python train.py --balance_bias=true --norm_eps=1e-06 --rope_theta=10000.0 --tie_word_embeddings=true --init_std_qkv=0.0792 --init_std_o=0.015 --optimizer="soap_variant" --learning_rate=0.00477 --warmup_steps=66 --schedule="wsd" --decay_fraction=0.885 --doc_mask=true --dataset="wikipedia_en"
Below are experts of layer 10 (counted from 0) of a mixture-of-experts language model. Rows are named router (the router's row for the expert), up (a neuron's input weights, with its number) and show model dimensions 0-95. Each number is 128 + 32 x the weight over its row's rms, rounded and kept within 0 to 255.
Before each expert's rows: a language model's description of what the expert responds to; "mostly gets" lists some tokens that are sent to it at least half of the time. This comes from a sample of Wikipedia text that the model never trained on.

# expert 47
It responds to: Word-final vowel endings. Final vowel pieces like o, a, ia, ina ending words or stems, in names, science terms and titles: Grec-o-Roman, ster-o-ids, Wing-o.
mostly gets: "ina", "o", "a", "cess", "io", "ia"
router [134 163  51 186 167 152 133 196 132 148 116 142 125 120 149 100 142 107  70 116 145 165 138 211 154 127 126 136 160 166 126  98 108 124 135 117 106 110 113 185 112 109  68 161  69 153 107  62 123 138 106 114  88 127  82 142  98 121  98 183 109 163 107 130 133  79 149 104 150  91  94 157 118 108 176 143 178  95 161 134 148 169 107 133 131  67  92 115 107 144 136 158  86  64 112 100]
up0 [ 97 159 101 143 135 181 111 169  82 127 115 170 110 155 132 223 168 105  59 148 111 126  77 132 143 108 165 132 173 124 131 127 137 150 132 142 143 153  85 227 152 114  97 123 150 146 150 109 130 175 129 156 163  70 116 129  98 187 140  94 137 140 129 124  88 113 155 153 139 150 114  96  78  69 114 140 149 106 160  79 113  74  78 109 126 135 107 103 111 109 145 171  79  91  81 139]
up1 [153 157 115 150 161 123 170 141  82 174 137 146 132 109  79 137 153 130 160 187  98 133 134 111 145 108 161 126 131 184 167  79  97 152 148  66 103 100 115 135  95 103 128 143 136 129 114  71  45 142 164 110 121 135  79  75 138  72  76 150  66 103 136 129 107  79 125 147 164 124  61 119 118 150  77 117 128 119 146 186  43 143 163 122 124 158  99 113 123 168 108 135 111 177 112  98]
up2 [100 126  84  74 161 148  55 141 107 133 175 107 142  30  86 111 123 142 121 117 178  99 106 134 169 205 117 131 122  65 152  79  98 116 137 111  92 109  89 122 138 139 134 143  72 119 157  77 103 102 103 130 117 112 145 187 105  90  90 169 141 126 101 114 146 121 151  95 121 153  81 177 143 155 112 123 121  94 122 100 119 148 176 166 113  63 103 101 110 105 141  97  93 145  71 122]
up3 [ 41 134 113 147 104  97 198 154 170 132 118 116 163 113 194 155 114 116  95 114 166 133 128  98 111 170 130  83 135 179 145 138 139 116 162 112 126 130 153 178 140  99 162 126  80 121 144 148 130  88  97  96  30 159  97 138 124 166 127 129 121  86 134 114 122 141 128 168 119 134  87 211 154 146 206 129 168 178 136 124  95 156 115 154 100 130  53 111 127 114  78 115 116 143 143 129]
up4 [144  96 106  52  71 113  78 130 115  85 125 181 135  83 141 139 113 105  96 104 138 114  97 108  87  76  54 163 133 120 119 116 157 132 132 189 131 121  96 111  66 129  77  94 162 113 125 149 137 135  88  92  59 119 129 107 141 101 123 155 122  43 106 109 159 100  92 128 118  98 111 129  74  81 130 154 121 188 104 118 155 103 120 165 164  81  92 136 112  84 121 160 111 118 134  74]
up5 [145  57 155 117  85 155 143 159 131 114  80 107 145 158 158  89 120  78  80 161 192 170 145 116 109 158 164 105 136 146 122  89  88 150 160 189 145 137 178  94 151 118  87  69  98  82 130 137 133 174 122  94 169  82 121 115 136 103  80 162  80 110 130 103 117 178  91 158 101 150 154 158  99 165 106  90  64 114 143  89 161 100 141 137 107 121 170  82 138 141 135 121  85  76  99 133]
up6 [163 129 112 133 178  98 175 207 149  95 132 127  83  94 125  45 146 107 119 120 145 157 147 171  90 190 184 149 130  97 114 143 106  87  80  81  89  91 118 139 123 112  50 161 110 135 148 117 149 131 140 118 106 126 150 139 121 180  87 106 100 123 156 137 176 103 174 150 108  86 191 127 162 152 140 131 153  84  74 146 117 182  92 148 130 103 163 114 115 112  92 144  80 153  93 127]
up7 [117  77 131 148 182 185 134 197 147 117 121 155 113 138 111 116 151  74 132 137 126 127 163 158 107 102 148  56 135 116 145 149 146  81 207 135  78 123  60  91 162 155 136  89  91 178 143 161 163 131  84 140 138 103  97 136 159 120 171  91 119  87  36 124 103 119 147 122 141 126 108  95 186 142 107  96 179  69 117 133 113 136 109  87 118 100 139  74 114 141 133 137 132 115 151  86]
up8 [130 171  66 183 162 112 124 137 165 169 157 142 187 153 121 101  93 102 142 154 171 141 126 148 160 155 143 206 111 135 141 180 129 136 102 116 153 171 132 119 148 100  64 168  89 133 186  94 125 105 126 158 139 134  78 128 148 118 133 195 134 177 152 121 107 161 123 124 161 206 124 140 130 133 110 138 139  90 137 120 168 128 163 187 134  63 139 123 118 142 101 191 187 172 150 168]
up9 [ 95 117 146 174 166 117 167 157 110  92 106 111 112  43 113 130  95 111  93  90 142  98 147 162 171 125 121 132 106 152 104 146 110 158  85 206  97 126 107 136 170  85 120 180 143 186 179  92 114 106 129 159  97 149 120 162 136 199  88 158 106 141 140 157 125 127 190 137 110  80 128 160 143  95 109 116 186 125 129 152 167 114 163  82 124 147  86 154 124 189 159 141 128  76  70 126]
up10 [119  92  58 217 138 149 170  98 143 124 117 125 130 145 103 100 116  84 114 129  93 162 110 140 147  84 104 168 143 140  55 115  87 107 170  69 151  81 103 197 146 146  86 129 126 129 120  90 102 154 157  97  69 158  87 115  90 128  88 137 138 151 125  71 174  97 168  89 122 111 114 130 139  79 135 144 113 115 152  72 124  94 142 153  85  83 131 142 141 175 115 103  79  95 111 160]
up11 [152 194 105 142 165  78 103 105 154 168  86 193 127  72 157 118 161 115 112  45 105 171 104 146 164 141 154  89  78  79 103 100  97 116 145  95 131 164  85 113 167  72 141 162 125 157 116  92  69  95 168 111 136 152 109 100 145 104 103 127  69 120 160  99 144 103 130  83 153  99  92 149 157 117  68 113 117 150 175 133 151 148 108 131  82  77 128 109 139 129 126 100 110 130  87 167]
up12 [128 149  36 103 164 149 155 168  80 123 134 171 161  86 128 124  91 115 170 118 136 155 139 148 165 106 111 183 161  91 119 169 125 134  97  72 130 113 179 153  98  63  81 102 152 124 155 147 117 124 106 182 124  93 120 108 111 155 115 112 126 116 152 174  89  69 131 117 144  84  88 138  96 157 115 186 182 152 110 162 151 149  93 119 126 156 155 154 139 119 194 147  59 123 116  72]
up13 [153 140 144 209 158  84 132  97  98 115  93 171 114 109 153 102 189 102  72 102 166 130 115 131 107 100 106 172  81 114 130 122 113 122 112  96  94 130  98 148 164 149 191 124  81 102 154 129 172 136 113 114 119 121  94 149 165 123  76 112 145 140 123 151 138  87 111 148 133 186 105 125 105 117 131 122 152 128 148 129 159 166 156  71 164 173  35 139  38 152 139 154 105 105  65  97]
up14 [ 78 152 156  70 107 120  97  81 108 138 149 129 148  73  85 121 161  63  92 127 128 116 108 157 124 159 123  88 111 175 131 127  96 136 122 116 134  80 115 105 129 149  89 161 117  93 137 115  89 110 169 169  85 138  93  90  92 115  60 129  69 156 155  82 122 130 169 118 147  61  88 142 142 136 149 127 154 105  84 194 107 203  74 147 119 115 150 139  87 120 183 132 145  85 167  99]
up15 [125 111 104 106 135  61 160 145 133 113 120 171 170  92 170 135 160 135 119  94 132 145 150 197 109 133 131 133 171 144 128 182  86 203 111 101 117  86 159 207 125 134 102 118 156 131 182 111 137 138  83 136 159 176  79 152 103 150  97 130  73 182  71 178 139 131 121 132 161  72  76 113  70 118  97  99 111 104 183 105 141 160 119 162 133 150 162  98 126 127 145 176 106 151 138 149]
up16 [149 148  81  90 128 132 123 212 131 179 158 156 112 107  96 163 116 110  99  76 138 100 155 160 155 113 138  84 125 156 120 151  93  81 205 141 124 129 127 189 172 125 145 115  96  77 119 115 216 138 135  96 148 134 124  91 155 134 123 166 126 165 140 111 164 112 174  74 129 125 138  97 114 172  76 113 168 121 116 139 102 123 121 143 129  95 118  70  62 174 164 156  84  88 171 118]
up17 [110 129  51  89 118 110  97 167 154 152  71 105 137 132 161 110  17  93 118 123 178 117 107 105  93 122 144 132 112 170 154 145 138 142 139 139 162 104 118 171  71 147 115 123 150 183 108 138  84 120 109  79 145 180 152 131 127 132 107  92 101 157 160 107 137  67 132 152 148 154  95 106 126 110 141 167  90 112 142 167 161 113 119 139 144 140 113 205 131 130 116 158 112  75 148  31]
up18 [109 149 138  80 143 103 114 111 154 166 171 110 123 153 126  80 120 122  80  85 137  78  85 116 166 131  97  97 121 157 132 143 118  59  50 162 152 117 153 163 145 162 131 116  89 106 108 121 155 135 131  77 151 119 110 174 111 124 148 136  60 119 145  97 147 106 135 137 186  44 111 135 104 150  53 139  96  97 142  86 116 145 101 128 122 115  64  70  83 123 192 111 131 173  92 137]
up19 [115 142 134 183 103 144  46 110 133 140 205 101 155  96 118 123 108 149 102 186 134 140  59  92 116 147 107  90 151 194 110 137 120  82 110 178 119 121 141 161  73 150  96  97  93 162  93 136 111 138 129 177 131 141 124  92 131 102  94 103  92 109 128  95 123  88 136 117  96 100 116  93 114 144 131 157 213 111 102 151  98 113 123 142 130 117 108 142 146 196  54 174 101  77 129  90]
up20 [ 92 103 115 139  82 118 104 155 138  97 166 173 125 131  99  82  94 123 114 168 130 127 141 216 160 135 197 108 149 173 123 100 119 159 149  97 131 167 142 111  88  92  68 127 111  57 104 153 164 119 182 126  82 115 142  94 118 139 106 111 140 122 148 126 149 127 134  78 164 145 105 174  49 158 193  68 157 142 159 109 183 103 109 130 132  79 126 114 147 174  85 163 131 124 155 143]
up21 [150 136 120 136 166 179 123 144 162 180  64 114 153 197 165 141  73 148 121 158 123 171 105 171 132 111 151 110 136 114 161  82 160  99 164 104 172  90 119 137  78 134  71 165 100 161  85 112 150 185 167 136 133 218  95  76 135 121 105  75 129 146 139 130 133 158 102 113 161  64 127 150 110 128 181 124 120 143 123 133 106 173 167 118 144 137 137 134  91 164 120 141 138  96  64 167]
up22 [156 183 103 124 134 139 179 171 161 131 148 119 123 111 135 162 156 147 130 147 161 126 173 203 134 127 114  64 102 144  78 138 122 204  67 149  72 139 159 143 166 110 119 120 120 104 130 139 189 104  33 123  96 126 143 136  56 189 114 113 152  42 147 122 131  85 116 159 135 151 112 115 177 142 121 107 163  96  93 112 154 109 131 108  89 107  99 110 145 161 134 112 113 163 121 115]
up23 [180 116 126 191  90 165 109 120 123 146 207  78 142 117 106  73 125 111 101 129 108 144 140 167 137 145  98 219  66 135 132 151 140  95 177 167 165 131 111 154 141 138 180 140 154 172 146 138 112 104 123 137  74 191 157  97 132  85 117 140 173 144 145 171 147 152 176  89  97 140 135 127 137  98 191 178 187 103 136 138 124 107 117 149 164 153  91  82 114 180 136 132 114 121 110 104]
up24 [106 134  82 101 162 149 142 194 136 109 142 126  40 130 119  96 127 111 174 136 125 103 128 144 140 125 143 133 129 126 193 161 143 107 123  93 104 151 137 133 118 172 151 110 135 160 132 110 134 112  98  88 153 156 108 142 178 129  92 129 163 108 117 163 117 138 195 168  88 194  86  42 167 145 110 152 158  99  91 123 191  83  90 120  85 146 200 111  81 149 112 177  83 138 111  96]
up25 [119  70  88 190 128  94 193 164  95  94  95  94  86  54 126 110 136 116  93 158 137  84 129 165 129 118 121 120 107 104 159 134 124  76 148  95  75  41 116 145 111 132 152 116 102  95 123 130  89 121 138  94 131 122 107 177 150 127 102  93 116 102  86 153 166  63 121 101 154 146 141  61 128  83 130 116 119 143 124  91 120 165 157 129 185 136 120 115 133 106  48 108  94 143 149  78]
up26 [120  96 157 190  40 132 119 141 123 104 134 135 166 133 110 119 163 125  91  90 121 111 120  97 124 134 135 122 131 174 134  86  95 101 148 137 148 120 138 133  64 103  68 172 125  77 122 135 141 128 139  78 101 148 167 177 160 113 113 176 136 141  86 163 142 107 153 145 182  57  66 171 139 117 140 154  86  96 174 140  68 155 133 120 160  63 122  41  83 154 140 138 131 113 133 128]
up27 [191 118  82 137 156 153 174 131  87 157  96 145  80 167 146 113 164 125 119 108 121 154  99 160 105 161 105 164 184 133  75 119  92 128 166  83 214 117  45 196 121 128 173 101  93 144 128 103  96 186 153 130 124 212 187  92 135 105 104 130 138 154 137 138 107 135 148 133 125 142 100 111 165  87 111 136 139 149 120 117 155 125  88 179 126 129 134 163 105 112 112  80  87  96 130 137]
up28 [172 154 102  96  87  87  91 160 122 120 125  98 103 105 197  91 172 109 123 142 113 157 105  83 100 135 117  62 128 113 150 100 122 110 181 125 142  78 148 153 150 179 155 105  52 215 126  88 135 163 111  65 116  75 117 137 118 119  91 174  77  82 162 125 139 118 143 131  97 116 147 100 152 141 174 139 121  85 159 153 100 126  65 110 123  92 157 143  95  92 131 167 165 104 135 113]
up29 [121 208 139 120 146 190 115 127 139 135  54 146  81 116 148 150 160 153  88 131 151 107 135 116 134  76 134 182 137 108 155 129 149  61 103 168  71  99 175 133 184 160  84  98  81 124 181 157 148 115  77 129 139 124 127 135 117 139 124 161 119 104 114 102 161  92 164 146 146 131 119 115  64  78 125 115 167 169 140 163  86 158 108 110  95 139  69 111 107 155 164 135 130 124 205  87]
up30 [159 158 129 174 186  96 145 137 134 104  65 104 162 127 114 132 147 188 143 111 139 136 118 117  96 105 114 147 100 131 133 110  92 186 143 180 110 188 176  69 120 143 142 173 141  98 156  62 104 174 153  67 100 181 118 115  71 138  94 165 141 126  95 128 181 131 127 148 136 101 155  86 149 103 201 180 180 128 151 115 138 145 152 178 154 147  69 148 119 117 123 159 117 120 157 164]
up31 [ 87 122 114 177 205 139  62 213 170 117 119  96 108 127 155 118 135  84 146 147 130 139 143  99 130 103 114 103 185 161 121 111 117  87  76 137 139 115 167 100 124  93 102 182  48 144 122  97 174 121 133 163  96 170  90  75 137  75 192 167 131 122 121 120 137 157 131 118 144 153 166  89 121 115 153 161 134 140 162  55 180 119 131 149 122 107 128  98 106 138 114 116 134  69 151 147]

# expert 11
It responds to: Vowel pieces inside words. Vowel or short vowel-initial word pieces after a first consonant, often in names and unusual words: Herz-e-govina, Is-ra-eli, Re-ese, de-veloped.
mostly gets: " se", "ri", " ne", " Se", " Me", " me"
router [121 146 116 134 134 148 141 185 145 156 138  74  84 126 238  95 168  60 141  75  99 127 100 153 158 155 121 167 122 117 164 141  85 102 170 100 122 102 125 139 116  63  82 155 121 111 118  59 150 217 117 114 134  67  97  84 188 138  72 106 157 181 130 127 128 100  94 125 147 162 119 119 103 139 120 112 166 126 127 119 138 145  98 147 118 117  95 131  76 121 131 137 113 131 145 161]
up0 [118 126 175 161 156 126 159  74 122 108  93 124  62 110 171  82  89  88  53 125 153 132  66 101 107 139  49 118 130 106 182 103 166 121 142 163  81 103 177 128  79 117 111 125 147 129 116 117 171 144  85 110  89 133  84 134 153 149 105 123 129 153 153  78 123 119  59 117 154 146 135 108  87  90 121 146 115 112 176 121 108 177 111  89 115  83 160  98 103  72 134  93 112 102 182 125]
up1 [169 183  22 103 168 144 131 134 137 149 125 102 117 163 171  96 112  74 116  37 130 138  70 116 179 126 109 148 154 158 163 142 104 151 127  84 199 134  70 146 136 101 120 117  78 140 148  74  99 158 148 140 132 119 167  76 144  91 130 120 166 157 151 127 134 115 111  93 117 150 100 160 141 104 116 117 127 149 148 137 154 103 130  85 158  77  80 177 113 116 164  90 106  88 109 137]
up2 [161 104  71 139 155 191 113 161 144 157 143 115 152 154 137 123 180 108 147 173  81 191 104 131 162 145 103 114 115 122 135 149 124 118 133 136 103  97 172 129 111  88 101 126 108 108 120  24 162  94 160  80 121 130  69 132 174 134 152 138 123 143 130 126 135 165  66  86 142 128 186 106 156 145 164 149 146 145 113  50 162 113 102 115 134 171 111 209 115 112 122 120  92  97 175 172]
up3 [ 89 153 137  95 124 142 177 156 114 111 123 194 122 169 128 170 118 133 130  81  91  72 170 100 152  90 143 175 116 172 155  80 145 153 127 152 116 119 133 114 128  87 182 136 106 109 201  82 130 166  73 139 128 120 213 122 138 143 109 174 170  90 106 152 143  55 121 181  84 180 165 121  96 141 118 134 175 126 135 128 117  85 108 146 131 117  94 119  70 114 122  80 112 124 164 156]
up4 [137 106 155 116 181 130  66 149 148 107 163  78 117 123 170 163 113  63 140  85  92 137 136 152 118  75 148 133 135 113 146 159 126 162 128 128 148 112  78 106 143  89 134 125  51 131  79 114 121  85  57 120  54  57 148  72 149 105 108 127 136 131  79 136 119 138 129 148  94  88  71 130 159  99  87 132 156 161 130  76 127  67 142 121 141  98 168 105 109 103 149 123 152 116  62 147]
up5 [115 144 133 122 128 121 116 136 127 110 121 113 143 122 177 115 177  97 139 149 172 125 117  75  94 127 183  94 110 165 153 177 107 123 194 131 151 142  97 161 124  78 151 154 143 124  70 134 136 213 156 142 115  95 171  77 159 172 108 127 125 113 145 128 130 162  83 105 157 171 132 153  86 142 145 179 206  76 142  61 143  80 105 191 125 128 117 144 153 139 138 154 121 102  48 164]
up6 [ 60 192 167 101 123 100 131 148 177 103 102 148  57 155 114 159 120 109 109  69 153 137 123 130 154 110 134 159  66 118 114  94 125  93 154 126 152 101 133  85 116  60  87 103 163  65 113 115  92 149 178 134 109  68  57  99 117 118 138 113 134 107 160  78 157  94 111  91 115 127 128 114 121 176 158 182 122 167 111 121 140  81  98 157  76 120  98 135 155 155 103 139 111  94 182 130]
up7 [119 134 128  98 136 146 173 180  73 153 161  57 161  95 148  82 135  27 119 111  98 163  93 118 153 128 159 121 118 150 110 142 119 135 157  70 128  93 143 113 114 120  97 164 138 140 131  97  98 127 129 116  78  39 107  85 143  67 116 117 138  78 179  85 130 145 162 130 132 100 104 121 104 102  97  42 165 142 162 121 141 117 142  62 147 107 138 120 106 148 127 129  84 138  85 132]
up8 [184  76 147 194 161 124 150 118 220 144  65 131 130 107  87  94 154 102 119 107 187 102 105  90 152 103 107 150 142 167 127 117 110 150 147  51 104 120 136 157 120  86 100 124 134  87 108 160 126  99 131 104 100  96 144 102 130 138 102 105 163 124  41  89 110 114 133 127  85 102 115 174 112 147 131 164 114 129 155 118 146  68  84 106 115 116 137 136 125  78  96  70  87  75 109  98]
up9 [155 100 139 124 110 144 138  76 124 122 127 177  66 101 144  79 130  43 142 118 130 150 144 133 138 111 150 132 165 103  52 151  69 154 144 162 119 176 122 140 107  46 173 107 128 141  92 113 166 143  98 134 109  92 100 144 110 111 117  50 158 148  93 124  99 119 136  87  99  85 115 165 127 107 101 148 180 186 146 133 134  65  87 128  84 187 120 155 102 142 112 101 102  80 104 133]
up10 [127 118  96  81  98 141 138 159 135 138  82  61  81 147 155 100 122  37 131 115 104 147  63 142 156 127 121  80 112 128 187 139  90 139 187  99 136 112 136 135 132 106 152 124 119 153 112 147 139 155 111 139 149 149 120 104 118 146 155 116 129 123 170  85 125 109 166 105 113 121  80  72 123 153 132 127 132 110 106 141  49 189  82 124 205 199 115 156  77 115  83 154 155  82 132 177]
up11 [110  96 150 130 103 131 102 133 117 128 126 136 107  91 175 116 104  66 137 151 109 206  86 140 161 161 137 126 144 127 141 142 131 113 181  98 156 119 147 121 108 117  84 103 109 148 140 115 176 200 159 122 173  80  52 111 122  85 119 129 153 160 200 112 107 121 155 156 116 119  99 121 105 146  50 160 143 106 147 127 180 152 118 180 163 121 157 161 109 147  45 152  90 123 208 130]
up12 [ 98 103 148  97 157 152  89 141 145 137 176 106 110 216 164 105 164  84 125 130  92 108  51 134 136 167 147 146 109 169 143 140 125  94 129 117  82 134 145 101 126  71 155 157 132 107 175  71 179 136 113 146 144 147  55  76 129 126 121 141 119 191  98  89 146 148 156 114 177 175 180  97 101  85 136 150 111  89 150 168 149 147 100 174 121 131 108 145  99 160 104  59 140 104 114 133]
up13 [114 133 127 178 122  81  85  72 109 156 210  91 131 146 152 131 129  79 167 155 149 109 103 114 125  90 119 112  84 117 138 191  59 157 115  76 140 142  75 127 116  70 103 148 111 108 124  75 116 200  94 142 144 109 145  83 138 102 114 168 101 165 117 164 105  70 121 110 109 136 106 110 142 102 183  86 118 102 153 168 143 103 132 172 184 132  78 173 109 127 121 113 131 172  95 140]
up14 [164 113 105 144 156  73 146 133  86 186 140 147 121 137 110  83 134 164 138  92 158 111  91 140 167 159 127  78  93  88 122 113 167 191 150 112 143  57 166 167 106 153  76 135 192 103 129  90 123 112  86 103 101 106  86 163 123 150 130  80 143 136 119 104 165 134 124 124  78 200 133 133 104 182 105 100 159 109 128 164 110 170 111  96 111 135 109 135  71 153  72  77 114 154 189 129]
up15 [136 128 126 137 139 112 118 122 107 129 144 154 124 127 158  98 121  26 128  69 153 130 121 141 147 180 127  81 148 180 126 102 189 125  83 114 124 135 167 115 166  43  50 132 140 121 122  97 159 148 149 130 141  85 150  81 146 112  99 191 134 181 154 133 112 141 170  97 108 182  90  94 183 144 140 143 150  96 135  84  85 137  83 130 109 159  99  65  76 157 131 128  99 101 133 110]
up16 [145 173 168  99  85  73 129 186 113 158  93 123  78 153 211 112 120 144  95  84 114 122 141  84 109 162 124 152  88 151 105 177  89  98  97 135 137 104  79  60  83  93 137 153 135 126  94 120 139 138 147 109 127 116 123 115 202 137 108 116 122 107 123 114 138 102 125  79 138  88 158 148  74  85  80  71 147 139  81 108 109  97  80  97  96 158 114 146 121  83 132 160  88 124 119  64]
up17 [123 134 125 131 188 148 141 140 129 107 134  76 114 134 106 107 105 124 117 116  79 156  56 127 159 123  76 169 159 129 121 162 126 126 180  80 159 102 145 138 142 123 171  10 173 124 108 120 137 102 122 122 108  47  82  87 221  69  82  94 154 164 115 119 152 120 102 110 172 160 127 100 131 134 113 137 184 134 121 155 142 134  96 102 147 104 175 151 123 114 108 154 113 134 149 105]
up18 [171 123  65 189 165 149  99 177 124 136 164 159 120 110  88  97 137 163 133 103 113  79  78 175 138 217 118 152 160  74 107 110 113 133 127 133 127 115  87 144  95 104  95 103 125 185  98 102 124 198 155 159 192  97 130 131 113 179 142 112 162 190 108 134 110  84 148 137 136  79 121 151 112  90 141  69 128 147 137 150 150 154 123 114 124 164  68 163 109 118 142  93 133  94 151  89]
up19 [110 171 107 108 118 119 137 149 154 172 148 146 108  97 234 117  80  83 120 148 130 145 163 151 159 184  66  84 184  41 152 135 117 103 125  86 141 148 160 176 153 113 107 150 130 111 118  95 162 171 101 123  88  77 102 152 124 142  98 121  87 156 191  89  75 129 110  84 184 167 107 135  89 174 157 126 126 104 141  97 131 123 119 124 105 142 114 102 121 142 144 132 146 184 133 145]
up20 [151 134 124 120 114 123 205 152 104  76 143 143  54 141 159  90 160  63 158  58 128 159 109 132  86 108 109 109 163 153 117 181 148 116  78 127 130 108 115 116 121  99  68 141 171 192 123 107 152 161 111 108 116 136 163 145 145 169  93 120 161 108 103 167 124  88  97 120 105 102 144 115  41 123 166 111 146 111 179 180 162 172 153 164 120 126 115 191 157 143 145 143 122 158  87 151]
up21 [ 65 184 125 144 182 156 113 149 199 133 170 162 179 127 120 159 100 146 159 104 105 127 155 155 174 172 127 222 105 114 140 184  70 104 121  92 128 148 142 102 104 129 105 168 158  96 139 145 161 168  89 135 124  85 103 124 197 137 135 174  89 139 131 163 120 125 140 160 152 103 181 134 127 163 142 120 177 109  99 133 146 154 123 151 155 104 116 139 108 114 147 160 135 208 176 159]
up22 [102 141 112 154  94 131 141 133  66 117  70  77  92 144 160 112 149 127 102 168 146  84 121  84 199 102 113 147 125 118 129 148 119 172 114 204 173 117 143 185 143 135 155 132 140  68 114 183 206 162 177 122 128  89 137 174 163 166 110 159  77 154 116 144 108 124 154 174 136 114 135  96 125 142 148 150 179 142 102  95  81 123 130 202 180 107 121 128 131 138 175 147  85 106 120 136]
up23 [126  78  80 125 145 164 143 117 149 172 179  87 136  73 117 145 105 152 153 103  66 164 130 104 128 139 132 103 111 119 107 200 135  42 147  92 147 138 119  93 106  97  85 145 127 165  97 100 112 125 111 159  95  97  92 113 131 137 117 143 145 178 134 134 117 157 131 134  96 115 154 110  76 119  73 190 189 144 131 122 198 142 154 127  69 105 154 158  79 107 115  87 104 129 189  69]
up24 [127  74 125 163  63 121 155  95  71 166 126 153  67  92 146 110 102 124 158 104 119 106 108 156  93 101 165 107 117 118  84 129  46 149 152 132 114 110 121 103  80  13 135 122  84  89 139 102 100 156 125 105 132  88 116 146 131 124 136 132 137 174 134 116 113 115  81 159 144 147 106 127 140 153 144 171  92  96 121 108 175 176 111 135 107 121 166 177 130 192 119  66 104 111  72 129]
up25 [156 167 141 166 134 122 116 197 156 200  90 117  93 137 149 120 154  87 166 175  95 170  76 126  67 137  75  86  86 121 144 114 131 112 159  65  95 104 109 142 134  53 123 135  89 128 138 123  73 157  92 128 103  87 119 163 111 128  99 108  93 114 156  96 181 117 119  94  84 150 185 139 119 129 141  83 113 125  88 157 198 154  89 126  82 110  82 127 144 138 145 108 111 108 157 154]
up26 [127 186 165 124  38  68 144 149 146 102 127  93 139 133 172 117 113 131 141 150 109 123 173 171 171 133 102 115 110 114 188 105  93 202 120 121 108 146 131 114 158 163  76 142 170 153  92  78  70 140 137 198 108 183 134 117  95 122 109 117 134  98  54 130  86 114 154 157 138 148 110 141  99 150 159 135 142 122 105 111 150 173 147  96 175 138  80  78  80 150 141 166 121  87 115 130]
up27 [161 122 188 100 166 104 128 157 165 101 116  92  60 130 154 115 122  90 158 145 104 133 116 162 153 129 178 122 126 168 130  72 123  99 126 142 116 139 212 150 129  95  96 152 166 144  86 101 143  83 155  81 127 117  61 102 140 125 142  81 181  94 119 123 127 123  79  95 114 134  96 144 125 133  78 189 209 126 128 106 139 135 112 117  96 159 136  53  87 191 101 158 150 161 136 109]
up28 [124 112 141 101 159  93 163 186 136 123 160 101  93 145 150  45 125 111 103 139 158 145  91 146 131 221 121 159 107 136 143  86  68 130 118  73 104 138 132 124 117 108 206 130 133 173 139 157 145 149 182 104  78 153 128 143 150 145 101 106 160 193 169 138 138 128 161 130 137 112 161 108  77 169 132 149 143 131 113 156 115 114 139 159 100 147  56 115 149 156 126  83 156  98 165 211]
up29 [130  53  74 146 151 181 143 157 141 188 142 155 110 111 173  88 137 146 146  59 110 165 107 114 125  92 104 105  91  88  99 139 170 117 136 118  67 101 136 152 130 113  97 131 142 117 121  90 114 171 110  81 187 128 146 140 141 164 135 134  89 124 106 101  67 138 117 106 150 118 126 125  93 191 100  90 124 151 117 112 122 116  78 123  99 131 102 205 154 230 125 130 135 144  84 174]
up30 [177 159 154 134  88 113 116 108 109 141 126 147 109 116 123 127 114 150 156 150 187 120 135  97 156 101 152 174  87 174 130 165  94 115 164 123 145 134 102 179 123 151 124 158 127  82 127 227 170 145 127 130  93  42  78  84 160 153  52 104 167 131 127  78 116 156 133 161 162 131 158 170 187 117 119 134 144 119  73 143 147 110 121 154 148  67 117  94  68 168 110 134  98 116 114 161]
up31 [183 131 128 142 130 198 158 157 186 175 191 145  91 131 190 137 108 140 166 162 128  79 141 194 136 136 116 137 140 146 124 152 155 185 129 161 139 142 120 111 101  95  97 150 145 121 166  65  91 130 163 131 145 130  87  95 172 123 120 148 151 214 165  93 124 100 120  94 138 148 139 108 111 145  97 146 122 115 124 174  78 155 118 186 154 144 102 120  79 165 144 162 150 144 209 102]